Weights of a small mixture-of-experts language model, trained from scratch on English Wikipedia: width 320, 2 picks a token.
Below are experts of layer 10 (counted from 0) of a mixture-of-experts language model. Rows are named router (the router's row for the expert), gate (a neuron's input weights, with its number), up (a neuron's input weights, with its number) and show model dimensions 80-159. Each number is 500 + 40 x the weight over its row's rms, rounded and kept within 0 to 999. Numbers have three digits each.
After each expert's rows: "gets" lists some tokens that make up at least twice as much of what it gets as of all text. This comes from a sample of Wikipedia text that the model never trained on. Tokens count by the router's weight.

# expert 7
router:424507533483431555468460426504506556492435431586538457525488459566444483487547460463430516454477492536531542470475471445496459544507536533506451519473464463448456525516488546448439541447498506467451478476461450504457441474481556500508476486
gate0:443476522555414538468484494448516565508479529569509523513570523546414499545444471459378566474471524492473464489454578445486502524502483498460526542559416578436524441533499461468524511519430501498498489464484490557544557544504472527528474530
up0:577505551500458515503483489443516473510541485495499426486482460511495545579464569539523446500498471504508573457509497557540460459497507466493520499527469518477502484510469488499478527460477418423466497500527441442538560557575538534485554519
gate1:458551531436492540465451493520583534532500496522463508603581503470444526472434498506481473496558531495498480495481469535522504511516540493499485482488509443486512522480541565498516527489528542504485478476467478434431553525490486470438484530
up1:555519475562553507451543543437478472434481506576506576526504511506551550601448488516484459512426520588507511531495513455478427417477507556467465523384494572516441468522493429465545543514551515479486508506481507487509526553440465553446493495
gate2:526475521514537456520522484605497467513503499492510495453533503506471520436544455478480461467463545522477473517555495462510571484490561472476533502499486482575502453555544571493500546549520537560552479513427475453436464554568463464479444517
up2:522449524484440510544372424508484546511457464519475468518585530523514492512524468485525517379567429517532478575484496521529524464549496479465522551460547509473481496451450459515525546529489525472447499485534477514531517519471472491509589472
gate3:455477485548502495554533480534519523508462459500460440560496540518518555542522541483429545559444411442521491476477468500572424494483578490479540443435474526450482481424475499442498491423460455430500609474425481517455430546485476509505551533
up3:495444441598480499454507558447522485453508512497467457481495471519475531499399624606474551521492509467510457450509535470545478449531498409560555491482461480517505522535545460474508480489536483517507503541529562519487460566477462500632501540
gate4:564481471461451517429487468446484551470492489461438473487569501495488490501460554437388484566453521535480516511494473525467435511532555524554426479523514494511536508616522459434559541509498550460529486555411573457540567476516477491519524523
up4:494494519442465519476498469505447547449516495465505433503444489453490485474462488495476485487484493500572460499511486524469493534512558467530509511491513598516613455471478487439508498489556456477540561494490467541499446508424475468428473573
gets: " of", ",", " in", " and", " to", " for"

# expert 2
router:457489584486498535478464483486535484524478433553471509508539419567505473563493532541472529430533471453482542483562499489541444520437531548499399481469486446459467507500483574464415526489507469516478537466457450559441511450490524506574490463
gate0:524507466535534484476567564477522522435441507539557450509459497549523511515530496481508489502454499464520548496553546496519496420565431504454539473492467520516524559499538497551545490554519534510516516567516560518441477463507532442446518499
up0:547528525401548522547491569411506572516570516522489494468469491516418576547484492477469523530511387480528459467484503491445526523476497503506521492522604542477535462469487470584446489448472440563564427455449492492500476431457500448507466505
gate1:498463541519530552543482527468509523536475534489442496508469445491529455436523466471513459435489476500473563459573525435535581557525471463483502458498521504472494508509519502521511541551548497439566538516451541545481530425572506479574451495
up1:552518435491530540521475479559529474493515505485540474448484489504530568537479450429478513481548491514498546577471493492482463442530423514553449524499455500487485527496565501510539546523489473453507494504473500477546483566449549508505541452
gate2:485508481481457435530481500449424462489503445508478503472541488561480524530529514446464487398533523501459499589469443518548529462524414416442531467471501466487468432455449537500465417499478425495479511464487500524568429472465543540513487448
up2:498443493572493581573470490552472441502483521471493568430478494407416483543554525470549506492493429457446495528490536443519488454476460551543505484396517460566519464426454517515580512473502481523459498471493502522531501512462496488432465495
gate3:479478507466520451464514487490518478479542471513490458513516485500425460618531483633530510529493482468525509515474512537532431512469535467504520471512551450518550475486549502478497573516556477469462436440519469488541534487507497484555460471
up3:439537468452494404516439476449594478504506542455509528490595490503465536508523476522472482520437562451482528503528588549544519462455529461481577537473521431443508491570474466486463485456533432470553484505531501448473554537480466494524499475
gate4:457469545509543438529571399518481507562459537478474502465524529491470490498505479548534499530551558469562515438483466530533461498445494508498500482528477464507450479484462485478548422625551469440530547433499478497478453494491448499563481454
up4:535503506412415410532467491499505506462524517487513484464475494439516544484491480552495579515505435406533526502492477464543507457465495476521506501451488442547512529497475488508526517453515442455527496450449487545594559525514513520509490518
gets: "9", "0", "1", "2", "8", "6"

# expert 0
router:458535589478518520465479488437471545515464425529471529526521441560483507558520557489443572452539499525540560436495443458522463486452523553497515457516425473407494473501436501510453523477508487508504507466485470512428467457486506538518498557
gate0:461504473553462590459543465558460585474525521463378435536547484502498453425457544528451527537532451455497509553516473482523448516486475490427531520542452491473471439480561502460540477537559453486473419480507499475514472516513485537548523547
up0:432465448505488467498504503467487458458459385490512395457552589430429486576498405515497481483539469425509458538547577532519535464537489507510546497455590462466550435513553528545549466487469510507531619545521533597461479550535565562496496496
gate1:536541473520589539481420531506494507503382445453524534483453505548555475574513461498453470564523514542487566490470522561519469562540518465515547491505465494553471493493519542500513553515462490480482508505391561531457467513536498501470492569
up1:507539511551500491481453522534526499484452463483568474461547431438546489466533462476487514485524515440532548517485530460456543427488475492504465522526554509505515496500482445514479454525449519482461532463568476491527556528478482457499554478
gate2:482531471576422463519445431407564461550599454490512568510486507517484549535509537484458486441441457480543457454518505514526489459530482507571563468491520496442418495483453498519489492517573580539469468521555494523484519478494511534536474544
up2:446484466512487564529544468468475609484516531493515459456503495521462515428550511431485496506497618494542481523516512562457506436525453552538498493444470489556484491561475440450559502566560501539457429467438492505481466552437538487562517461
gate3:532413513514439519479437477456601521454516403505536501481479481515537509503549518572510456541528532478579463430497511486499520452517483453459522496484429539488496441457514485481465516508484522528486518502501445482505510506524459415546565494
up3:491430453521480430526516421588480435472539515591473577545468446480465554555466450523533471510518500494528469527450520474511487540484494512494535496476471544441447540509536516530577458540469486503464576491475536506524460560535473568565483529
gate4:529521509552431559497523540510448500554617540463544460545509498444506500484487556520504459479520450435466516468597454567542470545553450461520432497514540516474487493461510462495464472509455455470522446500487466480504530490540541489484481462
up4:530514473493516533443487561498478537490524520533481523494510531559523562542445521539487535576530533550447527450464465523487521557524499514582391577601535437453515465505502439508471520532416465537559462416522513464543609451578469528515439587
gets: " to", " was", " is", " a", " be", " were"

# expert 10
router:441573545450480532551543458478485494527369487524504492466505434497513551494506515500497544433531489519534555441613502483495466495439520541481483535435440455494463569540440554537447521533429541475486453427483495537454506481505547476484465417
gate0:458493467493470538531541427540466492506493488451532449508499500457532514479504417447438599498438441539537423475485521484478533428505455549513459460570426503435474498505505492398472445457510609469532528402522481515501476490563457489469428475
up0:513504475567446496496491438524527500500398553509417423470489483453470553487498478458579471504476520500498518518482528577529572450516507510546494476521465542466460556524431493491545507460504559499470497474504501534532508481561543493489382513
gate1:443540544539468481488514477526475441474548498489569525530466502519523538533488419578501553499388461441436598490538553441492551469473522485455536483468499490500465494417496538474458465535494468521482463485497482496490392406468524436527491521
up1:473551495488575497510523564517465486537560505424484557516495490486483517551495482473496492580503573596483538487469439532487476340445510484530565505589486425526532478498491563546525544545515493581494548464488526488515463524486508449473461431
gate2:460468595541480521558526500429458514538501516527519549522522464488593585555478504524470492539485391526551510509485513510487504534447437505503494499515494473465409463580439498525442455484476474427520536502472483505463579470527570616484557404
up2:504509500557480540497584484499536474528510437471463531475494537443475410524445402419514567545476531477527550528464573482563546471536507457521485500500467523420512534511494496545521508539484569481534563487483546535461476524521489484483525511
gate3:529516476466511503455542501433486512519479526534533498475489485444482418509498506512471519470589519539483560517503502503627542576508575455512446517546503483495415581503503534449513517563450652489461491571508560495428479462476476524511469465
up3:529489439511475541470489475498443492467450552449521474464536469532514491548598433500497494511442476503494484523481550519457554443461486539482447531534483547463537452510472435482560460503464472517537565471505501511463508461543483483501501454
gate4:454566526474477506526525482499561529578504437512556507494482421499525591512443464504504519514493487509449518491564530493532562500562542481537484471467478411504515503447495468452526446525465520507483438436528476548502475515439469461539500494
up4:513644489536512476489494531490526512513426465448555517583453464515511569457481480519462477568591484466485493484529577503465514495502521431529483538452527478492502484517487432514471540488502476535463417430518450525504522545467549490448513393
gets: " |", "|", "%", " Party", " election", "th"

# expert 5
router:416517568517436561532531483507441559552469417547524515525492472522428508527463527483458529448513539557517543494458482384484505495469549514504432500506469440474519555531486565475470482439451554467512479414452522500416440480449565442474463537
gate0:502529527477414495519506528476522421530466447507552511480521520528503473463470549492531518505531538504580490500492440478559464590507426525539551454455490495508534429587620479460514479504429539433564543430491517449460441417458507470513516448
up0:474531448545487505473480561484487546485465461414518502535516463548426520540492605438482508526458416468580546519558500511574507497514509465557471436482482567541479534534522541401555523424544486539538551475464480500507493519571543512570542502
gate1:501550455494444516564490473507415531559527501533503457555495559453573508568478507473467512527528489467577460427445415519457577566531518505486498573511470493520423491535535510489516499450524468480535486521533512526514519508489460464560578490
up1:485531468489500443503521511580490438416489556471507469465500506540437500533385475527499496497426554486501536525499550477513553529474489536453527427481427499613472499529526438493528564466478470507509512463480536528564447492426487514479501561
gate2:481506490561438516477459507475494529483542474500543502442486527532461494515468452556411525532487502450492429469424490448518552494471527439533545455491494489513504483512545537445448514442499542457536512430466445572509511521571467452507507461
up2:485545471502548526512489503505578535482475544526461520503559437487525478470458524480574434510486494519504504457568522555453496527485503524427489486475486586544452486544523415529468468547510472476530462542450580468474513475518574534488473493
gate3:475548527483521462500538517538526519571456503457564596492497472490489518470492535455480519522476487498451480483508529493439497457576519474567458491533470473486521496453553514473520486469487476457479449513487550501497535507500459583487478540
up3:508503554531442503510531510499444539510518446518521526514547477538424522440425455525541474456523563558480566553516470458475433512482504394461515597496489443499565490454539452470549491482507475544478536465521460475537539464499501494454493495
gate4:453455517505474501542532540470491484468423414494554490516466535535501522531484555475492483436506541498549505477466526516501485503482500458529421540485537470624574522490541470503574471507473467428565526432527460520514524517450588431453503496
up4:430573479458583540514487459510492477497528426531485504483504420421519455584458512493438465547544491484510474463458570493409543500447449561480487488502515511489446473530512508543505479457504492487561557440533510533465522468506501531506574500
gets: " the", " The", " a", "'s", " his", "The"

# expert 11
router:450528540491474538458503526440507553436434475542516533502515455568486466529566545492466571376546504467556572478444517470485444479465500516539442490468388451431493503557490518557503600523488495451520501453473493516438506514424543481443458522
gate0:529453531505488485498567512442479530412525592529512470513525412497511453470459497483491494489476471547502518479502520454436405471459538440456458416496482540495471441565574482559526571535473483540514451398541459464505495505529490508490475527
up0:597535523530597603520508575477523565541463565444530519435476503471469556548505530440573537474464459518459507549454487522516458491446456498536430469566518550507474513494511536499483459450475407578490424461515551459550485503485517490410577529
gate1:498575532450495512478381472517537570456526493455528480486475485477464486502429600539502583479471452471499421485473433527511568546486442489442475525498521537502526517498473439550515526490536530555485553500463529446478519496511546504484508497
up1:474460478529548441495526431501452492516472480483535504453480456508486526495457517487463441451504421552552511551484505482521489539534485490476517453510505492476501480578452532569514532449464475519590484456428480462575496495469509542515531449
gate2:509551371540482541460494565521514503492426508499485470472549481505474494485523483476486530568464501485511493469531509469422592487496403442485485472493470485545445546488495495473444555525526452507468505471594423484500515475525529500493477519
up2:505465441514464533456456488468542401544597604520501515534463517485534522452493541471571525524515507422495537422448449468525528560542535503495450497483498518464522490456526524486463574462514526456503504495458566416468447491513494539542552570
gate3:492521488494499436565519469491508479470462583527522478525483542510520510567500490513529453480470553435549452482429456478474489544483442491582519477492466440483544457475486499470528502579470502494512420519542521501458447581598525449522493452
up3:487581475490477457484564502494444434478477476485548475530466577497565455535558485514486526465524452514500491508448608509495494470547428538534466491500490433470519532536442452478450541492483463485484511478518504501562495463497458408481499533
gate4:505571508539505499471548495431560483554512565518459452431509420488475499516520555451440460487464538462451526437477532497461484432521481540588475529491470491531495458530542540517478507483506529493502515481477570595503490515552550493507538515
up4:480440518525543503443497545516505504495497503544501461476593562471430464490551543489483519573509572511474528487537494399422460525551514523540489530490475586488476519467514498511519466432585504521565470494555514563539430490510571563468528610
gets: " ", "1", "2", "3", "0", "4"

# expert 8
router:388517579557481580534500485496535514504481459589451501545518486548529542465554507506464515395473465460515513429523509459529431481461494456494510463542448474448441502554461542476514517494529527543570477450497507493432488497478544473445470548
gate0:466499588599452526526472448464501533554454468527525504521533479527463501510523523548494504471466486537527478458459514514477518496550494451514509486549572599502425504527500479537478499549529521532515449512504507488552485440506528560390491501
up0:535609519537485527439477565471436546450476427490443489528539494544506578515543498506539445489503524519547430500493499541518431464565476441475544458485552490475486599509607560568501510465546477549501494510584569546433479450492466521535442537
gate1:454505521520539517531454454511546481535478472520519475546432572511501484410527552513504476463482510459488490556441571617418493485506524507485530476485508452489500520555441494513488515496542528520553535485575528489456364442492496502486490565
up1:542583503523549535463488497461480499545482490478507492469514520483472496457540522585470545539473475524417486506536474562525511528522575450553465462480500451571525531541501456507477495531546500625483470489493516481505474509531471492457550437
gate2:443560535513498463439495510482489545464549514464443465534472512512504539461550527488496527553459517541514475471593508533523478531567531459501557512458519506463542541519520500545543520487468501569461522538502528488402429560466534473517581492
up2:484502519497555532573429475449492456556503523525434378539446506426486474542513587572441476514499501500534518523536470538496487490517473519525506483519489482465557488549501496529533467459495442490521532539489575434488502530556486406540461502
gate3:481503483519525556475509508538490491567485441497508543515494553564492440457455519493517415500487530475409530570468588418490437572507484459553493469527563476435495555520542479554534463503525477466566483442561476527507510525501467408525514470
up3:482469514464478492566495526485542410536549477533534514549513519497449492474478595516484486477574473475504525438484495488471451407539527423494512482515520508518538465527460445483572529570530480505558481514557395473431494584510502488472510506
gate4:457562511529504489583516482499570459513477534521507466538470515591503517517499533472558475472531555513508475540584389438496489470493542532557475511533488484538447427502504548508523527527490548554538522480464525536541568488475496518472447462
up4:533446537476513485536464513479412573517483482467522579543497511532499529572505430531531518511533521474453506576538501494525532427546534479515489515507460498528499486530541424477461476474500509517512464504472569445500455593460477528451487480
gets: "\n", " |\n", " |", ".", ".\n\n", " ("